Experts of a small language model: 8 experts in each of 10 layers, 479M tokens.
Below are experts of layer 7 (counted from 0) of a mixture-of-experts language model. Rows are named router (the router's row for the expert), gate (a neuron's input weights, with its number), up (a neuron's input weights, with its number), down (a neuron's output weights, with its number) and show model dimensions 0-127. Each number is 200 + 40 x the weight over its row's rms, rounded and kept within 0 to 999.
After each expert's rows: "mostly gets" lists some tokens that are sent to it at least half of the time. This comes from a sample of Wikipedia text that the model never trained on.

# expert 5
router,151,200,213,174,217,212,221,245,209,196,112,184,214,245,224,248,195,203,209,238,222,219,230,194,225,216,141,215,157,195,254,117,196,187,156,220,300,163,161,200,167,203,227,188,191,220,161,211,215,193,227,189,212,151,211,184,203,267,200,225,186,269,221,217,236,285,187,223,165,166,199,184,193,202,238,211,239,261,178,138,174,263,222,160,147,233,170,177,184,221,243,209,204,144,199,210,210,126,229,278,239,232,154,157,160,243,119,263,140,156,159,271,214,175,227,156,250,188,224,260,105,267,104,214,151,115,148,215
gate19,144,212,194,207,188,205,197,234,213,238,172,133,236,240,134,162,132,218,189,228,195,256,245,180,212,175,119,201,143,247,234,103,291,199,176,186,272,173,188,239,143,211,166,257,144,260,222,229,164,241,165,277,240,216,180,215,215,226,170,98,258,220,226,134,173,218,182,208,216,203,210,153,209,190,236,183,211,194,238,169,141,188,211,243,235,209,193,224,191,127,265,211,190,124,223,247,274,183,211,210,230,194,191,201,169,177,191,202,217,214,171,67,201,219,144,184,142,170,176,233,183,258,179,216,251,248,179,149
up19,292,171,234,174,166,272,153,196,266,184,195,188,144,266,252,225,168,178,196,206,205,265,235,213,241,193,187,177,183,179,178,234,218,160,131,138,233,210,182,145,222,125,199,68,223,221,162,191,232,162,179,191,151,177,192,264,156,160,221,207,188,161,186,223,222,181,210,169,161,305,193,163,161,225,219,156,187,198,147,179,171,204,220,190,147,185,209,312,202,244,201,219,150,234,210,247,237,232,226,155,166,132,144,191,231,204,287,193,305,209,272,204,192,196,190,204,188,201,198,113,156,216,212,236,197,208,186,213
down19,201,209,232,164,208,246,214,206,242,186,267,169,226,239,234,206,176,207,285,197,212,131,225,150,131,245,249,180,206,179,169,228,216,195,158,151,194,254,207,251,228,224,201,260,232,164,123,175,318,186,192,181,187,230,191,169,208,236,174,273,204,150,232,135,187,146,186,202,225,211,244,191,176,175,190,204,205,194,188,204,259,185,215,110,185,240,206,232,259,134,189,230,178,206,203,196,200,187,207,232,222,222,230,185,162,182,115,66,149,273,203,191,131,257,224,306,127,222,234,192,189,164,207,149,218,256,223,168
mostly gets: " |", "|", " —;", " ·", ");", " MPC"

# expert 1
router,225,228,163,202,253,164,112,160,219,184,218,231,191,127,179,169,212,151,114,201,172,219,236,213,205,224,233,214,214,231,227,255,215,178,215,196,163,208,181,202,214,250,197,216,189,109,256,177,178,173,256,210,141,150,223,185,218,194,209,177,166,221,188,168,157,208,252,165,184,259,225,119,142,203,142,229,146,159,197,229,216,273,203,166,202,210,236,212,265,193,241,213,166,162,146,130,132,204,218,168,139,226,243,237,204,254,233,272,259,274,240,126,243,280,162,257,226,228,245,169,226,160,145,157,288,236,208,178
gate3,156,198,224,195,204,155,179,267,172,254,158,196,262,182,236,216,219,182,239,199,177,212,179,200,184,143,166,215,252,182,230,266,238,255,181,137,244,202,251,214,236,226,182,205,216,300,206,193,189,166,175,195,248,185,173,217,285,225,219,236,107,161,137,222,103,214,231,203,163,170,245,175,245,194,173,192,240,216,130,187,225,279,202,139,242,208,162,161,271,191,236,178,207,211,295,159,210,200,254,170,120,212,275,170,214,175,224,208,226,227,209,284,215,199,210,206,207,164,88,158,164,243,147,224,209,161,241,205
up3,227,205,131,136,252,236,205,259,231,164,188,255,201,192,190,224,276,184,176,192,235,178,209,224,145,158,168,210,181,209,188,170,233,220,208,200,233,231,215,189,200,174,241,236,145,145,264,152,140,186,183,145,75,195,108,168,237,112,204,196,181,204,239,213,171,260,225,188,243,177,149,194,164,230,128,251,224,184,215,188,284,209,257,139,261,214,245,189,179,214,168,229,196,170,150,215,156,120,222,114,204,207,231,218,181,186,184,167,198,106,133,182,208,168,219,175,230,215,230,243,163,227,151,115,225,190,248,203
down3,195,197,228,186,118,174,164,180,259,215,179,247,192,179,142,218,202,201,168,212,188,267,223,254,219,165,262,240,203,213,271,236,215,202,210,159,177,174,182,193,214,178,227,185,158,241,170,122,152,187,216,112,213,158,178,210,343,219,163,178,162,122,252,184,244,162,170,209,128,201,237,193,220,145,224,175,242,231,171,152,210,145,186,189,142,218,233,143,200,228,221,193,208,228,145,124,179,191,175,220,143,222,248,182,223,198,195,217,208,213,246,204,171,163,253,151,136,180,131,212,197,214,155,212,309,207,305,247
mostly gets: "pl", " poss", " form", " deal", " impro", "ected"

# expert 4
router,205,149,245,247,204,137,229,242,206,215,231,150,252,245,193,206,233,185,264,219,186,214,155,193,135,178,175,281,252,199,178,188,209,203,226,192,158,177,246,139,187,213,228,115,212,190,213,315,170,227,158,226,233,188,225,168,143,224,169,158,158,190,166,139,239,186,169,282,170,216,164,188,248,176,164,261,247,278,192,301,210,149,113,225,188,260,158,145,136,159,211,264,252,238,215,189,227,203,171,187,248,175,184,147,195,136,169,210,186,217,192,275,157,195,243,186,251,161,245,208,236,225,243,243,218,221,208,206
gate19,233,193,265,267,133,236,161,211,220,239,204,98,225,231,224,157,233,216,150,240,163,234,208,217,204,254,283,247,247,155,177,195,260,203,212,186,186,243,218,221,201,189,202,180,98,195,164,194,170,146,150,202,163,225,211,165,219,143,226,187,165,187,190,174,228,177,203,244,231,303,171,258,218,169,244,185,212,190,233,195,256,136,157,121,165,182,207,156,166,163,112,287,182,214,164,250,190,178,223,220,273,256,194,217,223,150,179,189,184,237,196,216,214,232,197,150,119,197,255,139,164,216,269,145,206,141,197,188
up19,194,203,233,208,252,183,205,223,148,168,220,164,252,181,210,185,196,191,166,201,221,258,269,326,257,194,196,205,216,188,198,180,197,223,216,246,186,201,195,207,186,189,164,202,171,232,210,218,174,191,200,246,251,226,151,212,212,233,178,203,128,231,302,229,230,198,241,271,234,231,166,257,234,169,231,343,152,224,203,278,247,179,172,188,233,159,176,142,218,180,208,248,210,207,224,158,177,198,176,198,214,253,190,210,274,103,218,144,129,221,189,155,195,228,198,280,250,258,278,193,244,184,273,163,177,248,205,147
down19,278,204,176,200,165,160,231,182,310,197,199,167,210,203,188,145,192,220,162,172,160,92,228,223,193,188,150,217,244,228,229,225,173,224,209,229,190,172,176,245,217,217,185,206,165,166,284,162,255,238,159,112,204,226,240,192,222,142,124,197,252,184,198,204,191,243,193,159,189,227,172,196,260,189,159,229,245,211,193,209,196,221,158,154,157,222,236,247,181,221,199,165,100,149,208,205,200,173,231,166,160,204,209,158,279,208,214,144,177,221,224,230,200,133,237,160,190,231,189,286,139,210,300,121,259,226,158,284
mostly gets: " (", " =\n\n", " Location", "See", ")\n", " JPL"

# expert 2
router,209,205,205,205,211,203,204,190,209,160,240,163,160,212,128,174,240,198,220,137,268,240,194,197,157,155,134,145,218,83,244,209,187,189,213,241,147,206,227,229,202,160,217,241,197,205,195,168,215,197,140,198,145,217,217,201,211,168,228,196,296,211,220,241,169,144,232,198,195,134,264,233,184,238,178,199,192,143,308,167,226,212,180,223,249,250,239,204,201,212,97,234,233,207,228,159,146,250,257,159,200,197,293,203,187,141,159,177,168,141,108,146,188,102,230,211,183,207,139,178,179,250,179,169,172,174,156,222
gate19,263,244,294,188,213,251,160,147,256,148,254,126,171,160,254,137,244,195,216,221,240,206,250,216,178,154,210,162,199,124,180,216,183,136,190,254,193,221,201,214,245,192,226,215,179,248,138,261,149,251,177,297,268,212,204,187,148,182,225,159,228,160,144,170,232,114,215,228,129,227,232,144,238,236,175,237,199,175,163,177,264,196,108,253,164,217,174,185,187,185,204,175,265,220,219,158,215,257,188,179,163,173,220,215,214,217,132,227,178,198,191,198,189,200,155,200,183,185,186,118,197,146,264,181,238,213,192,138
up19,191,199,140,143,136,210,222,237,201,244,145,126,173,218,172,236,177,175,236,131,289,243,246,152,211,290,266,241,245,233,163,227,223,133,240,148,134,206,206,243,155,251,167,157,203,155,236,230,146,255,173,237,279,206,191,255,230,165,120,213,144,207,262,167,186,228,178,197,162,241,185,137,211,231,245,147,196,200,169,224,202,216,245,202,197,220,226,233,247,180,199,232,207,195,166,200,261,211,186,230,222,284,241,194,172,265,229,182,265,214,197,216,205,271,217,202,152,149,203,129,204,146,211,213,163,143,212,154
down19,179,266,215,155,212,169,183,190,175,150,184,272,220,207,196,143,164,234,307,164,105,205,241,235,205,196,218,194,231,216,195,203,246,176,231,166,142,200,230,159,208,225,137,237,189,180,208,330,207,146,285,169,225,228,211,229,208,137,150,241,167,200,212,175,164,98,262,242,225,259,208,192,224,184,213,239,168,178,176,190,183,230,246,156,198,224,192,180,167,232,202,203,220,242,265,162,221,202,176,248,185,159,202,196,158,226,186,197,224,162,236,190,140,122,228,165,156,211,235,205,218,177,230,246,315,143,285,179
mostly gets: " was", " is", " his", " it", " had", " were"

# expert 7
router,161,233,235,221,238,208,217,250,181,245,187,196,217,156,267,203,138,260,237,173,165,167,162,196,188,190,278,206,244,197,188,179,192,172,273,180,249,223,213,189,129,197,181,247,243,170,131,158,187,223,198,186,206,283,216,195,285,230,186,155,160,132,207,190,224,182,172,206,239,176,138,189,249,274,290,170,217,218,190,176,123,192,183,176,150,225,237,198,218,153,202,219,137,200,175,257,233,129,178,251,175,233,173,210,173,210,211,193,234,150,162,241,272,179,220,211,102,241,160,249,275,164,262,184,159,234,159,106
gate15,257,220,198,264,219,262,184,184,187,196,218,245,192,199,189,172,117,156,213,164,152,252,161,175,97,200,207,216,290,64,237,174,194,188,243,248,235,205,199,296,198,125,260,164,199,224,147,166,174,181,201,201,147,163,176,217,224,225,214,113,193,200,173,227,216,181,142,312,231,239,277,164,87,234,181,253,201,187,264,185,213,228,182,243,241,247,189,165,224,242,157,171,184,234,161,175,186,182,190,178,195,216,182,227,212,144,168,219,174,216,237,168,210,236,145,185,186,182,222,160,169,192,184,207,230,193,207,180
up15,211,184,188,186,264,166,170,167,260,239,207,183,277,196,239,245,194,245,237,206,255,134,171,155,210,167,165,215,193,202,197,249,196,250,243,161,151,95,196,172,145,226,186,173,222,183,237,173,278,191,143,210,240,126,239,207,235,212,252,206,228,187,228,169,240,214,99,172,145,165,220,229,242,195,180,232,218,196,213,193,188,133,299,216,176,179,145,207,188,159,195,180,196,231,176,207,178,192,149,173,163,220,188,241,218,206,106,228,227,224,223,228,194,76,215,223,261,256,130,149,174,148,240,224,274,187,147,236
down15,187,139,244,205,237,221,235,223,207,224,213,234,164,186,188,134,168,119,157,170,220,225,237,123,219,195,207,115,182,190,234,108,185,192,140,275,202,190,216,196,178,174,221,180,221,186,199,321,122,213,202,222,208,162,239,166,154,111,251,231,209,298,207,155,225,148,215,188,176,136,174,213,105,206,199,199,257,205,161,191,258,308,187,138,210,177,181,225,186,246,162,208,163,135,159,177,203,192,202,168,231,237,230,183,135,199,159,197,262,201,231,186,260,207,227,180,220,213,174,148,166,163,186,193,254,198,185,153
mostly gets: ".\n\n", "°", ".", " where", " .", "\"."

# expert 0
router,251,202,183,214,151,198,282,119,196,171,228,185,205,240,179,199,151,175,173,199,122,138,207,155,267,139,195,125,183,260,183,174,174,290,182,221,252,225,252,166,255,242,190,267,268,222,239,220,232,209,216,245,213,141,142,196,133,170,254,190,223,131,159,256,210,166,201,198,173,206,195,217,188,195,238,217,183,194,219,171,179,186,254,189,184,173,116,186,168,267,190,189,197,166,211,180,255,299,196,203,281,173,198,156,228,232,187,106,249,190,165,298,160,234,175,210,231,243,234,172,241,181,203,251,198,177,221,189
gate38,203,178,165,240,210,230,178,204,192,198,194,184,183,180,261,166,178,157,184,191,154,219,221,225,150,160,249,174,194,234,187,222,185,202,235,148,225,288,246,182,149,210,169,221,239,171,274,207,82,172,282,253,207,157,249,171,222,167,226,199,147,194,186,253,218,205,224,235,187,262,175,257,100,188,121,191,151,240,198,319,225,172,178,218,193,144,182,186,218,205,149,119,182,224,173,157,164,207,162,203,184,170,150,191,212,175,252,217,262,158,216,226,236,182,131,228,263,203,239,150,231,119,189,253,276,177,238,182
up38,209,171,209,221,170,186,153,180,226,296,161,243,246,182,172,107,206,153,204,159,202,168,224,187,193,230,152,215,256,216,231,211,280,194,194,185,137,240,220,175,143,193,207,249,272,174,135,221,255,185,210,207,231,173,208,164,159,294,181,187,132,222,146,169,150,184,127,147,163,180,187,205,226,204,148,252,210,200,216,161,163,249,145,153,150,188,260,139,165,259,158,182,152,153,76,246,226,153,220,205,234,233,204,161,162,207,188,241,184,168,228,219,235,195,278,261,204,137,152,176,176,147,233,180,173,191,207,195
down38,248,178,186,203,237,200,135,137,172,210,233,173,83,200,216,155,194,189,224,311,126,153,232,239,238,190,72,215,247,227,201,125,175,182,205,187,230,223,212,154,173,151,209,208,217,221,180,240,356,245,221,245,206,192,213,177,151,168,178,243,157,155,163,182,232,184,212,184,227,179,126,192,149,170,185,169,205,153,174,189,145,201,181,257,253,186,199,160,180,205,207,245,266,219,245,227,173,190,211,185,181,230,197,222,226,266,211,202,204,225,209,145,196,173,249,163,262,246,219,178,223,172,154,204,267,165,225,236
mostly gets: " J", " H", " Ch", " d", " D", " G"

# expert 3
router,190,212,154,211,240,241,193,182,150,199,228,234,176,175,216,198,159,224,134,179,214,256,186,253,233,210,212,196,176,199,154,238,221,162,158,196,227,185,100,243,237,160,203,170,113,223,183,142,227,218,225,178,234,257,170,290,192,218,157,203,184,246,261,232,159,232,196,215,226,165,188,220,174,227,238,186,146,216,144,258,235,121,235,211,266,151,158,208,219,160,199,117,260,190,171,273,226,203,169,129,196,174,203,234,258,203,254,219,162,182,252,179,172,180,172,103,229,139,166,164,122,190,270,237,296,240,222,220
gate2,202,187,216,238,231,210,170,185,208,214,181,184,154,157,232,203,197,165,169,235,247,222,221,204,201,136,155,181,159,199,303,186,256,150,109,169,273,182,230,132,185,237,156,331,194,194,184,207,199,222,313,153,196,202,189,193,184,155,241,194,181,202,238,205,256,123,173,177,140,166,169,133,206,223,216,238,131,254,206,154,194,155,172,164,171,147,152,254,255,210,191,175,209,186,200,157,215,259,223,211,216,245,103,216,230,208,212,227,211,229,245,153,153,238,175,124,149,185,173,273,172,255,218,195,212,232,203,160
up2,234,266,222,199,197,177,161,234,147,181,267,245,256,193,164,235,209,210,210,222,203,187,163,269,176,280,230,252,274,184,192,145,180,202,159,212,119,178,286,164,239,191,161,220,249,227,141,219,194,277,215,201,191,234,147,134,237,209,257,255,211,108,210,326,200,204,202,198,170,246,281,243,265,195,221,138,179,134,195,204,186,164,191,159,203,225,151,163,172,200,160,186,159,228,217,222,223,158,170,254,180,174,231,258,143,203,195,169,154,169,259,224,223,235,182,151,172,157,205,178,234,175,269,245,184,172,188,195
down2,239,154,214,207,192,189,193,214,159,253,122,171,171,190,203,183,247,228,187,161,157,224,151,206,253,195,178,172,178,255,208,236,130,235,173,207,155,202,167,211,191,248,105,167,208,153,247,292,197,208,210,153,234,224,243,242,186,230,152,151,214,292,180,202,251,267,186,221,140,236,202,207,255,198,175,197,222,235,234,304,232,220,181,218,216,183,237,234,169,252,203,239,247,144,145,267,203,106,173,214,184,232,213,200,176,149,177,210,235,184,192,277,116,260,143,216,237,237,148,218,150,224,236,166,130,188,201,133
mostly gets: " Green", " There", " one", " One", " Star", " half"

# expert 6
router,184,214,235,134,162,253,205,201,216,241,136,251,202,222,214,214,244,213,173,264,225,155,208,207,190,293,201,178,128,211,200,235,200,187,178,168,133,216,212,252,187,153,151,140,163,248,198,270,168,173,201,152,211,223,204,169,229,125,207,284,244,192,187,193,213,206,186,152,249,241,248,246,225,126,140,139,241,109,178,141,227,182,200,236,212,139,234,233,161,202,214,165,158,291,235,247,202,239,189,242,142,196,195,263,179,213,248,143,172,257,275,168,206,227,150,235,177,190,194,219,195,173,197,122,220,211,267,257
gate3,163,205,157,178,248,211,212,127,203,183,130,133,198,126,146,195,206,202,174,161,191,256,252,206,275,256,233,217,219,189,183,193,102,204,175,50,171,190,179,136,198,128,145,159,150,286,180,264,190,177,197,211,233,164,134,197,174,173,159,228,253,207,154,223,218,199,229,173,165,175,170,191,155,208,175,210,202,170,240,185,210,154,148,186,193,175,196,253,219,151,180,212,172,201,224,210,98,291,113,266,184,242,203,231,176,227,174,194,207,273,166,161,183,217,207,225,180,180,165,163,215,194,188,170,191,214,175,254
up3,145,186,183,150,225,250,215,231,184,227,221,262,186,276,167,230,157,275,194,284,138,202,284,247,86,213,158,136,158,232,254,201,192,163,265,152,210,177,159,168,203,177,208,214,189,288,217,234,205,193,269,196,176,224,173,242,149,229,157,200,216,187,180,147,141,225,122,177,240,206,172,185,222,181,186,218,179,173,211,198,242,212,133,221,225,200,245,237,243,152,219,223,208,153,202,208,207,203,183,171,162,134,219,188,149,191,159,254,291,177,225,212,129,170,236,153,183,272,171,148,185,224,162,162,178,238,179,283
down3,249,195,150,261,197,191,172,140,171,205,166,254,176,202,191,264,114,137,185,105,181,248,207,233,153,165,161,168,204,236,198,198,191,198,206,199,213,151,263,182,186,180,232,213,236,226,236,218,277,243,221,245,214,215,211,178,208,216,151,192,246,255,248,236,167,246,177,230,152,218,171,159,255,137,155,242,227,191,240,197,152,263,144,193,255,211,282,194,238,222,191,150,165,133,266,268,240,183,264,170,218,144,251,212,136,220,186,133,200,210,230,166,158,227,189,180,250,255,211,189,278,166,203,186,267,148,257,252
mostly gets: "и", "intend", " Ott", ".S", " Bel", " Liber"